Weights of a small mixture-of-experts language model, trained from scratch on English Wikipedia.
Experts: 24 experts in each of 11 layers, 320 SwiGLU neurons an expert.
Training: a variant of SOAP for the experts, 332M tokens, 10615 steps.
Below are experts of layer 6 (counted from 0) of a mixture-of-experts language model. Rows are named gate (a neuron's input weights, with its number), up (a neuron's input weights, with its number) and show model dimensions 0-159. Each number is 128 + 24 x the weight over its row's rms, rounded and kept within 0 to 255. Numbers have three digits each.
Before each expert's rows: a language model's description of what the expert responds to; "mostly gets" lists some tokens that are sent to it at least half of the time. This comes from a sample of Wikipedia text that the model never trained on.

# expert 13
Description: Abstract nouns and ordinals right after the or a, such as part, year, number, final, and the down of breakdown.
mostly gets: " part", " year", " number", " final", " set", " time"
gate0:131112113153155115188109141104145162165111144122113138143138130127139139109113102120111125150131140107107154081106078135072110158128150094133162104179178137132105173174113165122196117116138128107143114144132119083119171106122139129154141106128141111155107154124106172154090096156104110091167091132082090124106117140115134113123108145140138096108120127105124141144130132112123084156091126125130128122081157156107113126108158110131149094131100132135109120072120115131143139159145128
up0:094146090110127097088117119114135159140110123166133112120079171099151123138180129112106120113154102174115157111120118124121112093110160133124128138098176081095130155123150116142128154119122104152136139159127140147159172142092133150104144083133158155105158115160112154084113140108156200151147127081146125141110113118112138126102104156118149178133092131142152132113151104129133176122118139122168196117143120138126096139098132134130119134106116149113105148120124129122095087085113113

# expert 18
Description: Inner syllables of Latin taxonomic and scientific words in species lists, such as Hyp-op-topomatinae, Par-aph-yses, Hyp-ox-ia.
mostly gets: " species", "idae", " Animalia", "orph", "cul", " rad"
gate0:147132143116124124115112098154101163126138125167126155093109136146128182129133150080155101185105121120153132110120123145089135145150130128083146095117123084155115140144151150124166103099156117133086088154103196133158105081122109140143130135180150085083137080173132139128127138118093184134127098114125142135130132155119138104142104108139111104139114153109136139079119105096152096124113146112136150141128151151081089105138099114162124135123167142141133119128135160116100129150105109
up0:162127139139119167130098101149116156135121141166122164096117140144087153097138138097148103157109135136150124087093121137106131135115119086107168128116115088165122172146146155134160120122154129147106157143093151128127123054099098120139120142169135069114130097173149133132123118117109168137117124110143153145146111160143167132157091123147122108125124121107121134105106112126175108102116139099172118117132161129101114132119088104115119122123196134135112109103124175104066161127126097

# expert 22
Description: Final pipe closing a table row before a line break, often after times or numbers, and some adverbs like mostly, rather.
mostly gets: " entire", "==See", "″N", "She", " rather", " San"
gate0:131111105096134137102140108108122106112137157164118098139131088148112093136141141160113097149114127117161085139110135093127120098195130111106082121136135141133133147118126144138131119132112095151162160142125086095143103138156110131165134123098138123156113147123117117135175151115144157151136136108123154104129165119115162116146185117168127127101128121112109135152113138083135101107190140150141160113102057098143148101150142117118161149126127144115134112188141085136090110063162125
up0:134161130103142089154116145076091144106092141114086152163124157095110121136131104135125146137143106161114131106162134107131161095088102111174119094133132142081129179167135142122144122167177163096152123150105148132124113169161118109113109099117130134124128131103118158134081116127174159125124116090131152143110113081124121135105146094124110145101141113097134146082160091131107125101116159130147146169140111082102109084096159149118141154107154101105113155120106119118141136155149108

# expert 19
Description: Table pipes, zero scores and team or university names in sports results, such as Michigan, Harvard, MF, ARG.
mostly gets: " Michigan", " MF", " Yale", " Philadelphia", " Indiana", " ITA"
gate0:131130111148167142081134086119168112110121124115147119172147125153166112134165159109083085157130151141155087111112138166127152115080121115082131137137152098105102155150108073149147091175149145134105113141147108155135153099180115186110106086133150135123147133121125162141136157126108121147131119111121147116165123143087168171138127167091133138130140149143111137131118128121128112117094133157127142121140121143086109087124140135107146144115114155129193126101108104142141167097137144
up0:162111123146140095163169094152121136082118120102161152140132130085182133123128158148118109146070128125142108119117126135123135180107130113117115125136133148151079124142129088100123099119147172125116161138165164158169125125130105164165167090148120136081137155141125114127132117147105112119137088120098136139140202111112130111175102149094151158142139148141106150123127126094154132123132157133137157113124111110074171152150151122097134132118115126109157143120087150119176110096112154

# expert 14
Description: Line breaks, dashes, colons, semicolons and bullets starting infobox or list entries, such as - Screenplay by:, Succeeded by, Website:.
mostly gets: " Succeeded", " •", " ;", " Website:", " by:", " Kingdom:"
gate0:164115127126119144155109078134158152124121160126124154165120106130166110134141159117112125071083162131146087145159159079137116180164117153105097123132150160104139098144105130145128144105121075125132148120128160154089153127114103161135134105141090113153105139133162137103133075124134153082157137140135142115124124120180114172142101133144095129107123136123169130124131139154057137160102163118129096131103107120119101138169152128108127112177126094096108092108118122137132150123135138
up0:180125125132120129181136088123086094123132117129137150127129137132149093121128103096130108118119131130141117140145113125128156124112148129103146095132148142110149083161103147093115141148122138130122132134190156137074142127139150160125152115122130137121140161117145162104138107102142154127152110108118122150110137126160148133133110187152118124094150131132158151156098136152053106119075198157133118119150146146150097160158165118075091107097155165117108162108113107142084101132152150

# expert 1
Description: Conjunctions, commas and table pipes after plural nouns or institutions in technical and military text, such as engines, troops, units.
mostly gets: " engines", " units", " walls", " gra", "ra,", " quite"
gate0:127115124146093151138132098117159152103122126128133128174152133175102109141094127147118112101105090141132135083136092118129103156101114126101173100120142110144104102121163136116172102120096160134097158161126139102124113120154152132175112083140116120112098164111082133132134153091085093136131151151124142101130125082118126103124130146149114168128143129154153101139145084111123128091150112171098133109123144108158118134074139134168125132177153074163160148099134094099122160107148131
up0:130086120121137140163113118117155147159107153179128068147135084130109156126166151145133160122124119145115119134136117150152113125146109099137120126077139126167126105120103140077177112115105135124126164142159149113180109184142126120117125133153146121132101146120109166128099128132097069123145127139114152128133114103132152110083138098176062127139126138108150113112132092156105139098125077147129137110161102108123119128108139124128139099072126074138112093103098123159096121120159104

# expert 12
Description: Pipes after statistics in sports standings tables, and plural nouns or endings such as ships, towns, parties, -utions.
mostly gets: " ships", " Sox", " Country:", " Mitchell", " objects", " Minnesota"
gate0:149123149108139126127142161072142157151155174106150099145100133130139122107129114113143144176112135125161100104111135128162142105133167113117094114137157138130116140118125113150167112157137147107096172123137164103145115099094134089119124145068136137126136147111097154140073123150121166126103153096121145122124137116115099144078140100132133132124096147123147190088093132159130141128081079132100100101125132152109127144123185102149153166096126164167094083152126114111146133119149125
up0:141137160118126096111115109068126151114123124122113085147133129122129142115175122088141137154103146163155079152169113141150157132127157127105121143165158114134159108155099125128113143160128124089149128147110151092155133153073107131070124113101146107148109116144136159135097123154078152116119162153158161140137128106116109138136137092181099110120095130151161136088120152106179107158115126110113111133151128190101107115109174125098135174113152149103133125128166125139141106109143106

# expert 7
Description: Words in listed-building tables and place names, such as The house, United Kingdom, Church, tower, Road.
mostly gets: " windows", " Road,", " United", " Trinity", " tower", " Church"
gate0:130098125130167114108112088107108176138134162133136128132137103147122121136162121114112093089113116117114114070158183167114120169104106152089107109112104121125109129107129126162089120134126123148143120141161160129177110137099103117090144140117104093122145116103097143141125144096095053132109175131134110109121150142115137152121144147109112111124106144147106066149141119127114123086153116150104132134136068116132104159139187132131112130111109133145152118167145139165147140161132187
up0:149141175120126128145131115130114165117145181129135120148120151136100106150184132048115128107098150101083111098160135119140107134096167140107077123109112096106142183093137090110132174152149176125151150120163165124144130095152169126104138125138139125172151133102083142125118124076135102126106140143121110132148161135172149123145118128108119082131133167145109144156151098142093127142154130127109100148142113117117131135130177118121089152106133131155139130111151131141112154152099132

# expert 5
Description: Pronouns and words inside quoted song or album titles (You, I, How, We), plus middle pieces of names and foreign words.
mostly gets: " how", " you", " \"I", " we", " You", " God"
gate0:162126100129139101165170118152109171140154112148155162133147093095145115142118115141161106101111141056119137084101147142125141111129122142097114133116142136148101083116140127121191128087106093175143096138163107095149125068112118129128138151103148128131151146173117096119131098118115121118116139113076106142107104126163122112135122099154116116159129154169151104138115125116116129171123097151122156136154139111138118115117106130122186140097161120115121138131093109172149082107142167
up0:095111079128125123113112132131157175125108061139156103187073142165111154129091144122134142143159152150142163091159130122101135160110133138096122149104108158175152114127129095111146154129065152136148137159125108170143113107117149166155148122142156161080139077116127137121096089142120130139136099111106102119170146142142112105143115141135112130170105138144113090154149100134103112102134151109127116151093136152155150120097100160156145122121136110118143123142148140078134099135125130

# expert 21
Description: Word pieces inside Spanish, Portuguese and other foreign names of places and people, such as Santa, São, Luc, ñ.
mostly gets: "ñ", " Luc", " Santa", " Flor", " Emil", " Crist"
gate0:099119115115148094115137131106146136143121106098174080129141143152089156164135119140161148155126159133108135177118131142139151113141140114113187139100123104122078148096151109108171137154158109163152155116134133125103098117141090141097102110134127125118100155135154136134133086156149084177137120124143086151080133123145138113125109152154131146104118129154106130090090107127140180119069116137142118127153114124116141148116130098060093143117073094119133128107126110150093113114091126
up0:128102118157128128139147160106155081102147127151101151113103100167145128118166157146125106175122178137099145154116085129121178128119099128124172154129108125121181145150131138157157116134130096113147153132136114098101144143105117118080144128135111136150111174145132143105096131088146143142124133140154115113106091167134127115130102122143118141131116115140118110117088107076137162099148129096127132109149122116163106099112110104180132179134135141144141072084158076100067144125146137

# expert 9
Description: Articles and possessive pronouns after prepositions in running prose, such as the, its, their, plus US state and country names.
mostly gets: " its", " Germany", " Missouri", " US", " Mississippi", " their"
gate0:142106097152146083115143129155161149133099131141147154128143129098115100133111111125147092097155117096117116140128104098161131144099153123119104173061149215127085095141129120151084099123129139102130140062154158149136136131155135078113112094140132138162170096140136148141081138132116130118124097074120131137120134100159106128124139140174117148126139098101124151140137185153144131108129117156133143157167118083096120097128122131135153143121116117125106126107116131143131136138144082
up0:109089092099150175108114126124119091135116172165145116108107135165138135122128122151115130146127127147132140132095186091108105114156138139123143107127122133188149108123156112144125154110138108153138086183171168119129100171133110155115149106150118139094094109098121111138161106143164168124100135118133163116150142089196101120116108129140102139150129099121152163126104149121171165122105119141113107110135135123076135082094144118096132101138102157120115113133133137076135127088130153

# expert 11
Description: Male first names (Chris, Steve, Jonathan), years in election tables, ±% and percent signs, and the noun devices.
mostly gets: " Jonathan", " Chris", " Steve", " rooms", " improve", " Howard"
gate0:090134132180138127121142106116103095121116110105148086109112113125082138123125135115127113061138131134127164094129110113122107123099134130156149125091074089149127141112104101108125107167155154100110109090126107125143102115125111149121125114088125124142073140100118086103130116113146135156146201137097111144094090099119109119131177138135153158127138071117101140133164122116163101150111128104126055137151105132111164127120138094129109098172124108150105123143141099103133132156126123
up0:126134117152120110142160166133124117117130129065076135133111132151092153101190143135134121086141098149086139096139108104145133130084143102162170117123111136160098128128140087140126073146158124138146120098112089104159125117124129116133157120154094093132090153128078110101144137149169154116119135121077113138134134127121112165137177144157149120122117136111116146095144134116150080134125112089139078108135098138121157119117118146131160145090105123175147071128130126111091163134137121

# expert 4
Description: Occupation, nationality and field words in biography openings and descriptions, such as football player, American, comedian, politician, television director.
mostly gets: " national", " football", " music", " military", " political", " Film"
gate0:157105135154139125134113129120134111104109126131134174131151120153106106162095084165112131104107130118139126146138118137147152118134106102146174066147116092111132139135143150127149142116096133165131148122078114100160166126121110092102087157141105145116115110126145125125123128146132143092189134140099112151124120109111081082124156123119115106116105136095138121120154122134109142154195140112084097150108090117088147133140031122133148131112122133105121104145117127114065165128156127
up0:107146132109114133142148125161133140115146131127116088146114145093128125097145179096124089191156116107129107126122119138096154141120156114125088156097155124144153092099078142139093113119158137099115110097122116135114115140149130169153113090080158124144116127095107132107147131134107130141050115113146130100125145123149169171099120129137142167150144096132168132135127146125159121091078123149163162120167140153125121127097188089092118129152118117137110164122127109150139093127083133

# expert 8
Description: Country and region names like Scotland, Wales, Spain; pipes and blank cells in election and sports tables; common words like the.
mostly gets: " Spain", " Scotland", " Tony", " Victoria", " ENG", " DF"
gate0:110109109091098120150152084089095124127049129141101107140134094131092107143125105103147139161118124139133127132118136152119103104114114120124105139177140131094144092182124137094109143152121070159167106113113134102142135136121162106122093084117110097130106110146127134113121128116109138134166121124110136139101122163132130116151109129127126159163117125115135136102127119135166112120153128142162171153142083155094100113114107103178126185169089130137185148098099142107159097124094131
up0:116120169136133130145090159103150144100150142116146148129133138157146123156126124078137124158131146123116142123142133103115118115120085121156124103106147113159111160086086072129093073074109139165088117115135128139107120112174107124138104127145125138119080144137080127154106165142105105136106142138107157114116113116126183122146151114112128112116139131164113137150124103116105141174135113122173157102107097042175112134106162141123113097093087142155111117118117129110097125109127097

# expert 16
Description: Middle pieces of foreign names and words, such as Kuro-s-awa, Gar-age, Pan-chla, and function words like would, the, various.
mostly gets: " util", " Fred", " various", " methods", " MC", "John"
gate0:107123119136127122131144162135150141136159161136134159083149178133122112093175159153109131142140160116099149076142117126136078139139142125134160115197113097141123146140119126153118095104088159123155121132098160122217122182102122135116135089168129121127117110139147147170113129137118146142142102107116149125144179090083126118122111145118141077123120125120094135148149103115127120133107139117143094138157120117143164149140093132082105105143110127127177111157131152100123109152123158
up0:103129125105140134095125095141091054137143122122115118142129110139106092145087131138098168112148132142115100136126112149160130101134114079147129116113109123178114102106131154101149117159147146105134168102104130094128097164083134104109193144122139125173103095129139114119098130161103136093148128094127098132157093147120145084105154127170117103074135133148103141142141146136121122155118090133151107116124103077133120143131139143159127131139164152092111168123152143107142103081162096

# expert 20
Description: Pipes and line breaks in results and election tables, first names in tables, and were or was in passive clauses.
mostly gets: " large", " GBR", " Insecta", " Harold", " Kevin", " Battal"
gate0:122112133110115097128165155160088130132115145128117122137156172140142137084153113120110124115138070130117153160138144158103141126099101086130128147137155123137165129146111110124118117129153145129092120103149105159092158099070126147139109109100160096111110173142119151139149121156153121108147136139091112125152151161118128173112173164106135122117130152142136157097134160162186124128083134141130139147127127137157143183116165136092111142163134120124094104133163125110092169186156087
up0:120125111146140095150091132144156141129166128146152093129123139118110117127089151115170146091113186115083069130122114117115146108119092127095121137151114114089173106124162136103140155127145130138138096108130151085103095137156116115109101125135122092145118149103140122103153139109137153152124079169132135121147121127097156181187106112110197123144131155170115095130075138151102143131098133136132103090117108089099134162106121168149114144125119139144143097110123163128152114145104146

# expert 17
Description: Infobox field labels (birth:, State:, District:), coordinate symbols like °N, and the article a in definitional phrases such as treated as a.
mostly gets: " birth:", "°S", " District:", " Norfolk", " Province:", " instead"
gate0:158171135137128103089126154098142121126100099071118149097121125137188104140148108133159096113066117117116075151156148171135124120110142130156145153128155101116133129138102202149114115149101117125128129148105140131128131139126125117116140125074126174111141141162150146114124114102098124086130134136113139112121097139141121098094153119123154175105071099165117163101139124149144128152125103127107131101130081145073132128118156110139125120134109116116132135093115148139195150094149142
up0:116100125145153140096106163108121126147115129113104147097136134142140115124125137133130146130094148093124081151187112144076137070125140116135101129118161098118115162152181109161111125151094126134111169105129149147088114140114113157116136162105144166160163128145109145147106095117123143090158142121085125076122123070122090101108094110131147149144103128167149143151109120106196132162112119141173135140178115128131139131119113092141147095130087102126132124144134159156134129096132145

# expert 0
Description: Prepositions and infinitive to following a verb in biographies, often before the or his, such as sign for, with, until, after.
mostly gets: " against", " with", " during", " from", " through", " before"
gate0:109146118130131092083129140099138133133133154119127130150146132117134163134141118093114135074129117136148121138120135146113112142141076144175116101113127139131173136162151153107143141123136125119120127106125150126154119146143140147079077095145154112102085102184113142131147131149137109134143138086091174135106091142179131162100126115152120110099163078096111140116105155127070160139106138136082110104128170134152151063133123149113097149134143137157183107125138102150101111141095109
up0:120163095138111122100110141125134140137114152116113127151145133117118144119091131110130145049153148141150100137102149154116109144140067153165134129131143157143193119147147149155135161089116129146116133092136146089127110137132123130111131126164150112096091109194135137129149107163131108122157132103115177122104111142177127167116135109137118115100161086110125157136120149147097170117113122134071120106141159108131125110130102141134130148128166155188192099091143115129152121131122105

# expert 3
Description: Prefixes and first pieces of split words, often after hyphens or quotes, such as un, inter, pre, the ur of surviving.
mostly gets: " all", " un", " inter", " al", " pre", " per"
gate0:104119160118147122131135103145162143108174136129119143163118099122137105113126072128127087114139127132141134135116134097142120095116133131127125128162130186165139122131162124134130109147117098113136112152111112141097152150147161086121164099151147092117114111142126158134110128154116152134127175122144113110121094135175149139135144121118122098122103137130137156120104080158120133081137162124116162092090143097148106140121083177130089109092148153144101146114102083124048127141176191
up0:134091110132108155095111106125144123115110130152136145131121152093071130135069128134141104105090148130141114134128129145110127132105133120168135125089163071115121137179146155111089144112132146117120106104141099146126130122129162097119117107114099116126159173079158133089154132128117112158092119115123200110164152146097117136163110095111153131110124149153141090132104136108158112147157104171147160109162158189089129147107127157126131143167126129109138106144109168169133143156141148

# expert 15
Description: Line breaks, sentence-final periods and == heading markers that close sentences or begin new sections.
mostly gets: "==", ".", "===", "s.", "es.", ")."
gate0:167130120121122093104140130146102117059151136121170100165134151159128168094131150097103099126152131083114124156134142165126177146136112114108151113107119119153156144064125120089193115122106122089158147125130135155074137121105106121125094104133122149164113143127123131144140158167118123150138159127140150134131140129116092135146110100149118125135197128162118143132143096123106128121137147088161124105159125174173153139115153093144094091118114111176130161144137121151135117139117117
up0:150121130125102075123164152126112114063151109130181105151155126153131148103124147091116080130158134102124108140124137155124179132111111134130123108074105134158156151069123129100192105131082124098142139128128119152085117127108128115118096115107142148144106155137141119121112174164121120140129136139131135137134142138111090104144096097166102117147178127158111118159134107118121101124152118102175114121142117196180144133132135106147108105124113105188122141136133099153132109132119120

# expert 23
Description: Digits, decimals, units and score dashes in tables and statistics, such as .5, km, °, 2−1.
mostly gets: " (1", ".0", "°", " km", ".5", ".6"
gate0:146090101159108174142164132086132186084140082137135109137152127130127121134156142114147153149125116087075102081101123129154128138106109128161085115115091138124106173138156095134126112127131160096118091140091136147109124156136130124153137147117099125139128105131099118145107119132132088133127102135132133154122084130132151148170071147160146123141085139100122147138117121179098130125152127141131120129102110127143057128122123131134118122178162110081161174130094130128148086156118132
up0:138153078101136085074120108145143098106129190139085185127132127129159168128115132102138135104161107110168134154194124107149117137142102131127168139162153110127136118120144164161139129106107100139199149132167121122087108115129120152117117119147128112129170096142117162121144109127132131083126137141157150119170125136092107123145158119125147140144134136120140124126080112117145142142121110141140119101175102139153147088112149138137130108081098151170120099094161140131105164105136111

# expert 10
Description: Single capital letters starting a foreign or unusual name, split off from its rest, such as Sch-l, G-n, B-K, D-ellacqua.
mostly gets: " L", " J", " H", " S", " M", " Sh"
gate0:110162136128150143146150109165156139134141163090168157105110115100141135125088090090137127109087100129166160093120126152124113125150105155101168129105105134100120131116100152153132144153140106127117105119151122137126102127098104156111099129144149111131129132145161184133131091116116152145090166132157128098074121154146116076124103097130152116104143133113105150096160094159101113115142106132136095152158110105119137108107103146131114090144138172189144156130133149087153110173178138
up0:127122153135136097144143171155127150156188149103084145100137070112107109141112163105120142119141129106128140165104100121174180081159119128105136119125114147154083112123112127108103152129123113088113069108152110098121097140134118135123106116165111144130139157119185169141144141099121142104136142165132141151148157139144135094085109056129104130097123142111133124123131110126133132073151082138139118136128106099114129126116121082121177114148132131152171139116126138129158144157109104